config.yaml
num_hidden_layers: 11
hidden_size: 96
n_experts: 48
experts_per_token: 2
d_expert: 96
d_shared_expert: 0
hidden_act: "swiglu"
moe_layers: [2, 3, 4, 5, 6, 7, 8, 9, 10]
router_score: "softmax"
normalize_top_k: true
routed_scale: 1.0
balance_loss: 0.00392
balance_bias: false
router_z_loss: 0.0001
router_bias: true
n_groups: 8
groups_per_token: 2
init_std_router: 0.0314
lr_router: 0.00242
vocab_size: 8192
norm: "rmsnorm"
norm_eps: 1e-05
tie_word_embeddings: false
optimizer: "adamw"
learning_rate: 0.00333
beta1: 0.9
beta2: 0.95
batch_tokens: [65536, 131072, 262144, 524288]
max_seq_len: 512
train_tokens: 421400000
max_steps: 4261
dataset: "wikipedia_en"
Below are experts of layer 2 (counted from 0) of a mixture-of-experts language model. Rows are named router (the router's row for the expert), down (a neuron's output weights, with its number) and show model dimensions 0-95. Each number is 128 + 32 x the weight over its row's rms, rounded and kept within 0 to 255. Numbers have three digits each.
After each expert's rows: "raises" lists some tokens whose logits its average output raises strongly, later layers aside. This comes from a sample of Wikipedia text that the model never trained on.

# expert 30
router:139092122125121153139124114014124116143164101167116135146109144155150097125141105121154074130130154133113094083135125178153130150123121142119133070114134137133056135116131125106131108231148167091109049142100105139085106147090061213086180125101094114085136137147155163122120115116189135109
down0:109155163139192099098111167146117142137118115134158183196072108154084147095160126143133115091140121105114057164152125114136157089082150137107119135117034117139134137118149130122117055129142095079113143131155119161110161114092158151132055136110083103144108165112179060136043143107165137088
down1:139114122084126142119103136111164101173089203185161169152144170146161117103106073101174106187109140138163125117111155112131161098090151185147094160135128130146117099143156054062140131131114110100123097109099166108141122114131083108134168111163123023139068098095152085069164145132102154148
down2:132104120141164141135129163113167093118180172154122131128098120097166177122130107077177117103145168127153077104112063151105116162058138182120152105199147148093097127120128099121101167208155164154143109133160178101114119110154117132070199191130083097127101125086165184088145154128127130164
down3:124187145125130170107124139082070079136098143115133110073105126089186144162065130159146123122128138134142128053155160038113068139166124071116124047142081075166157125123079158121129128180130156135147122123152135163124140171104160178169100124089100106153123180125152140118116093122169130161
down4:152058089123123104094079147104122126152143113110138204089106160124111169106138122077138140118151149103160120170100075122089141131155114157095110138196137110105125143171120096131132151076092139112214094096196124119124206117086114163128102132151113116090189101156070076155147113154188112122
down5:154062122140164186160127129089143098133098152169063115101059074100135078178124096125143082170138111089078126134139164129170139142113122163063138176153123146137149110122120095073132135176176142116130127121139136100168148105147091180100145103108109170145169170085161076096145074148117090074
raises: "book", "ble", "acher", "rative", "ography", "ature"

# expert 40
router:125133136131140157190127114063156093183144110150155142149128138145176087120162122079128112128101163106150141110140122151224140160119131118082115120120135146121089098119115152167148087182134108049096148165103145105058077173104141115137171160134139110107062092117068212102136096136126134176
down0:131089154175099165125132095126177119128133166097170125064121183136121124072102127119099125107101181139084144130124130079107114114148143162120159192121166121165169090136118093151073119158136184138147093121161126145134177169050186173135123096112091151132111124115186114215112139149143136203
down1:130112157166132097135132100093097047112133116132086096113091122164122078117112174147081106143135104183112155136159154121151157126143087088104121134074130077145141130160117155144098161128124139125196124124108142086125175146160157197196122082102101082142085117152198033106151113140163178129
down2:086153136165123180160117111055085074136176111086093126120108097067129167149125137128145155200090173073175161097131131181155104133147159101131100118144148152146087131140181118137129173172096156090158115073093130153128182114097162164148146064134113125124130115082152175111146142164060130132
down3:103132083197097141172142103134156086159096120133110090120157179099068027136143151104184143126122146120110092175119137202130123132132109060142093076097086131129126141069090112119113132156126133102151097124112139131085088093109133169116166210139116121157158133150167101124136110084083145079
down4:147137102147134123108122148077145141112129130059083090152125159159147125123100090126101132098160139112097094110148115073195101121172140133171139095078149143121075114135129147134169111130061119127159187097136127150147081156145100206196231101147130144100176213111142128140115130097105113141
down5:079175109107150143100136128145126174152125103109105094151141132132109083091140132176164104109178122103093081139093145082157169099166081067130173140126112061113158174102101122107129123178119127140136142180057125095091099161182115106131055179129108127075125143115140155182063095076097129103
raises: "ti", "t", "min", "to", "ney", "ta"

# expert 22
router:118111080091127160158163108091117118136162090140140132141137186166156130037176144126132115131099185129140145100151140142171152148108168175074127121106081118148106161125131112137091092120153168055081123140093107090052090128116075148100152108093137127081092085110134208101182119121089106110
down0:096117109175128133114138156106132144155137136121083120080067124159122098098105148105158098149154166080088130087102123110105102009149081079097122132097151151093177153155172038148114144138136147129155163089131064070119087113177105163142074105125124105165135118153135119131190128145120124156
down1:172141148166100111091130138105052160126115184138188133170121155129154146105123154185119075147196096087135111162175103090118126137107144125110098148138131124127068164120182161134056100104116123072109217138112076102135161098075145107100080120172141133127110164105084168146122122142123166095
down2:152190152145099112112145115066184144122129171117151085153124102162082119115138105163101142080131116080115123185156091099142088103123177170090120108220133158148111130158104116167107117140127187132109211189088160126129110066138119065109159140127140126118128098158159198153153147166136117121
down3:113146195178137213128142110090151130121082108103067175175146143128191146081109116166171151129058157108154133110115106129141105103142114176142155088137126073161102128167104107078153127148121138162144145110137133099169115095084201162127126107115129145100071096077122191122169084133145140087
down4:162174117138153099142156133116086136109133102110055098114166148099140037136085125143098159170144093132137164116111125092131111164119192183130096163142214115098101091112147152146117130166142107094136114103130159123140081129122162104100180096064139095173096140126093115140141138058120084211
down5:087134120166082121120104152133134164143092211161153121117117140126130183106156153153111083144090146122144134122077158120114111118118108080114151147095186156119143171170103091075229077138124073150152187108078131094088127179155099065125136106097149104099120077122082153118094109131136086099
raises: "ney", "g", "ga", "z", "go", "gi"

# expert 31
router:118106144133120182155155115067104112162142118129157146208117122118180109110170168116137110103145185127129107114139125186190122154115132125090129102069099147118112112146094103112118120178164070094156111161078079128092109132120087200113203140145149126079104117161101216092125079138124125166
down0:105138189096166142099060112134127095180131110104124121093159160115147136124156183125096162152118072133115119074164144165151161158135096073147152086123132144138147130175162122113117076100143104075112219155176092130120116187071136079155141073127079133137091150158117108106128169153097150067
down1:155171106095202112111175086128143138110143128083150086134082136114122138134101178108153089133078087110067140157138118084110193077091136122123092074083120107099131128105124153100094126158177111189125108168098082107131151107141172109137115088147130080070184079090165106160095139097125162074
down2:123108109146118169085124081078160124100151093128147157126104120094098186085221145111137175137130070110149097150178094178109120130095176145070132122092068128114131176171155089073157103166112090121130097147152137132123104159174113058124139093157110178136161115100101191112104102151104153110
down3:096099154101131095099071076134166097090136124172157117140085125086108050059104113149132117111117119133113159100088087170140113161109137103108099127138081220198146090122170034112132098135107106122097052135123087130102089150118115127103143139125084139141138126135106060148121159099120128144
down4:088128144094111125158116144075094148136160125119114163072169136129140136138137183087153173112169133125089080097173153130143165159067101095119082144135130162146179154137141158111164093058092087127064167087167155181117184105071132125134133093082169103143177121135100154075158171126161140092
down5:130091197132113088130146136150077127108118098096086150120117100058155126075117125139117105158153094159170089110212131150119210123107063113104108129160117096157109114079151085140177144056105106085112183096156121113135136118168129096180134107111136112110146135114143043129128147145185156119
raises: "ate", "gh", "ates", "ason", "uth", "ating"

# expert 37
router:122088126102132181153133110048155120144187101167123146152130163132189099086166158103131093125124157094150107103130127159166165156102165139089116094124080146147068121149101142130111118137157148035090122165083126118039085145092118164127160142090141071101124133152114200081160101128130115146
down0:094122102137109093155132149094086141124094117102175163206140173097138129144154094064151132167094127141090136154127139108113131127082083171124156108127158175186135119192158065102075139112116108148127150110119127179184105173120139193178118191098133187139099114123104057147154133132133186128
down1:146091146128115139093121138086098123137126164153141152139123105108119133170108120136103130107046154164086097169141076106090097115144198128134159172152172123092155100127095151080172101129124078136116111089124187116132121143118112033114161181126101161173040161083108193156149153126090107153
down2:174177129092155022141192153148161095094145086079139161114164160142124182165114116134113118132116127134112150137146133167134132097079178130096117143185147124181141178175153141112092176121141103152174132147197119159104113097160142107135155126112085082162159142123168177116118186182147124158
down3:132142111147126102091133166153133109149124124123100143103101133134092095116121110135154108121113102143117103120099163079125152138151236129132137146097160113126124195175109145146104157137118173152126102157118154129154133131102119000155119158119109087147111151111125216121117133105099126136
down4:120096146114120109090143134172123129085098147136160122105124170145120081172139129103127093125163150112120139121132139134119153070124032116059145140126126117105114135169137139244079149167122119087088145120136165126138167136156135250126143137157136135116149145114134029128104095107109156129
down5:144182164138153107126132128184112124176135155144094205158128106114072145126141165102121094145084089124165126168101149111120110110124174144115132186140172105126096151153129128186096151115111057155144078163176119131099125101158163011132114157114152146155177112126128195164148118087086102126
raises: "icate", "ries", "nt", "ous", "y", "etic"

# expert 32
router:125124108100135153169117103080159105134144104174109143140111154134201101035174143102137085115112195130159098107143139128151157178094134131085139079099130153133066130134124129165112095145145161057080091170099136120052061153089112144134168137093142083119116117132101177067155109108111120143
down0:142132104097154136123146114113172118100118136128182159127146132142126156146138147148121125145174127118118134109100106124129128108138019103128106124133143128131157130086140116148127122144114146108084181136131130133131134115155126255148162125174180125137152131159131000131118140126133140156
down1:139167153108129151086097142069101118111162076126103129104123101170089139143089120121127191102060093145125141123097134139074162127133248150118125155122171119229129145175132180127123117128106156137184171132113118132135103118087143052110125121122118141132136150095165140100114148128167127201
down2:120101133103136200074124152120158153137096103130173146133129162129128137159109130083147098111161110080130151144144070145095181074099100105107101110156114160101161099144128091123125075078129131140132162118132122127118199131162121255088119170138090135138138109147112084124080092095172124057
down3:154160172178143105105135125155116119146127111135100155089140135126094145151136114169106134119082083157102107114107102099055156121151183129153107140112079146151168121168205132069134119118123158095143152105167110116174107156145132011126118136139164090186118079113153237142148143131135117105
down4:106075134106141151059162095099126142130100149107136113165074159157133115122078149072116106130132169094126145153106144189102134104118072125137142076162163096150148151115116115156144121114132158103095111137112131129147194081102142255087132122174161180075168155117120123088116090117133158135
down5:151120171141102166120128159141149121108092161140133123130103159108116122148075154164160109136119099145155110088141136145118116091143103153122083082119141184093150121145120062117136141116152073114155179079132096139121156108176119255120170107163157193050120167146138153130110070126101121114
raises: "ington", "ney", "rick", "yr", "icate", "ista"

# expert 0
router:136097138147119171156131119098160094127146136168095152136132124127200108115165144129149066123131159123174118094133120177164146177158129147126144083122075153125068145125109112071147133201105148070107113133127083124073081157090125159094197168115138104093105168133097211144181068114118123174
down0:126112141128099148176089167101142149116123088131097024158076132082164164191028162124089148129140145133115090095116189138102133100158104132125116098117163114153127083139159161160114086165135152141159132139125113126175122078134138200167194070125104120145150099110156110132145161161111126097
down1:117176171087094136141120136157087107099111074093105197112152216130116130096141099146152133109118094195095107115148193172140100141104188139116041107110128151115159147153138095173083096135108085124128153138135156124120134131082166175146097104133116173131160119136208092126104125167145143073
down2:144093147149123120131148205101149114149090098128111146089156140088128133181140108115117113104091110118162066133105081170071155168083078111179095108149125132145120096091151148128129193114087085152079077060145152130126085195104108131096137217145132099151119128089076116169140156141092109113
down3:158202121170135138105198114065123163067126148112106124087155104087071157132169157123162102136116107175148124181167095147139133084085110148132096140098111161131148124144172127141095111134143120185109089108194079192088137107109101093119059138120116127170165154194115100112140120104158083150
down4:094132099164146124115097178149142111122079136144106082095155201127162136153167092136209163148146111131174159097155083136145125065092146116093110129071095128105156158090112101162125194198144115144140133107144139098124091164159092088116093087112201169146161141146103126131159128197083109120
down5:110146082170103120150123141112115104145172112119155125109102070107118125250144169146144039121153104165175116139130152119127114148154099129185128115177088144131169121163095129162111087112131116106155147155097133144064077164157106162197115133086128160148159098162073157158157089132158145164
raises: "town", "ton", "hold", "less", "ten"

# expert 11
router:115094131109169109123120131064181098104151108140077127129093172171195104110132105117156063166090101125146093108169136140101140181120124124120130107125101131145088107124153159144152095171140168048031159130088136104028082146073110147126129130094124080130110105132106136110139125112170092106
down0:127183098122116184132140098088171187156116097084102112096094142157153143094105129152085104161101176135147153066103104094173134082122130144104110124160164092208082096157143160170145106162156187167128121125167123117101173140150119187150158116200141115112111167118149101162145139140197125079
down1:101186140107123146094159120150157120145127143141097145110145122157152062090163123096146122111114094089079093172096042101147161099088223092096127098137129096127182149192061130140078099116125132142131157142178109178147116122112177106103099092150151124161141124147086131072148088115160160085
down2:103108127068130154129156099096111139112111137127180165156125073109129106115076068103135153050124137080145112053151134160099093172113078071107130131126126129107193146102156153164170120178106140136191116090153103192137138093119127183104140096055114132083100151137142063135109134154139155148
down3:124121083133131151098117117111117142190135096126152149075096124144170123109123123079199060121124122082143091114209108109123076142155099155141149113143120116183154195202090179129117125175139134123169110183127131106097161145148112140124147110141075081161115172121174152073127151061106078134
down4:137159098160154190152124171148132123121169167111124135075117134136099127089119130106113083124080086112132151156088079115186079117117104186144129156112138080123080161171066068113139129111180122122153203178109142123168152141149160150074168153116114150149142144181137147084180130108083190174
down5:097143189151156144133142178145096161131094107170137153120104119129102182121119151157131118122218132130112137131161117065156135071107112163208111169056155128118133167079114093065133142157183099140110103114081109145147133046170121141118119071140149129128132136123123068075152141171102161143
raises: "gi", "sel", "get", "th", "hard"

# expert 24
router:164079110136110189158142098066127164109164078137128135135111162146186113122147173075116087114090152127141093149125153123196139148112149157060110118121076146134088139150135143090113106126122157059169138118114146120054116116088122146105191115109111069100080110111086194130129148109186112183
down0:098109119139115109195114115222111163108157132167128085112089121107105147125161115097152170174178140113081096127181106138143153150111135104211126134160118189108128121116119133089142112095139100075108115114100128194171130129124094139105144127067170146169135133108159103081039107142100126196
down1:095152187092102138158144119133093090053148140094155088135116143123160092145085135132112173124148076116113122165136182166094097150143098122142157150149149127156109149158088137133083089111121107090125149127142082137094125150085152189139238117092119126140158136141170049148078190143111140189
down2:085136093127129101190142131147178166091179190081171109127102130146081147112129133144144181187111157129077174124146118102156120107135117133183107132156134172098126138128174136142090157080179128166099090039096167174139071127149140131108165115134065125142129114121133150109175135176118106200
down3:151135179074153098186164142174122127187122129161140162143138151121100128152153160131085133140160119122095125106098135150115195119094048160176132104155073133120132075107163167100141095148108099125079130125124160198124138095153108181167072180129166180134167144109093056102082149137157130115
down4:151136160139167143129075149124069150101107129101116145124180189139165102119113096075134115143113109163127103157070123097117141136121234150113121149118144110141093100127138174122125097143116122116113091106181122135145082191123147062110160085118161109147112101157122248140152177086166092131
down5:117099105083168150142157162148172146088142102112155147117095135112138179118115159141131127069128046098127113166159089117149147064115086083112160111081104137161086113088129127108108130117083078134140165111145151158119110102177056139139144152130192123144067098159086157177092180101162067174
raises: "z", "bi", "ma", "ja"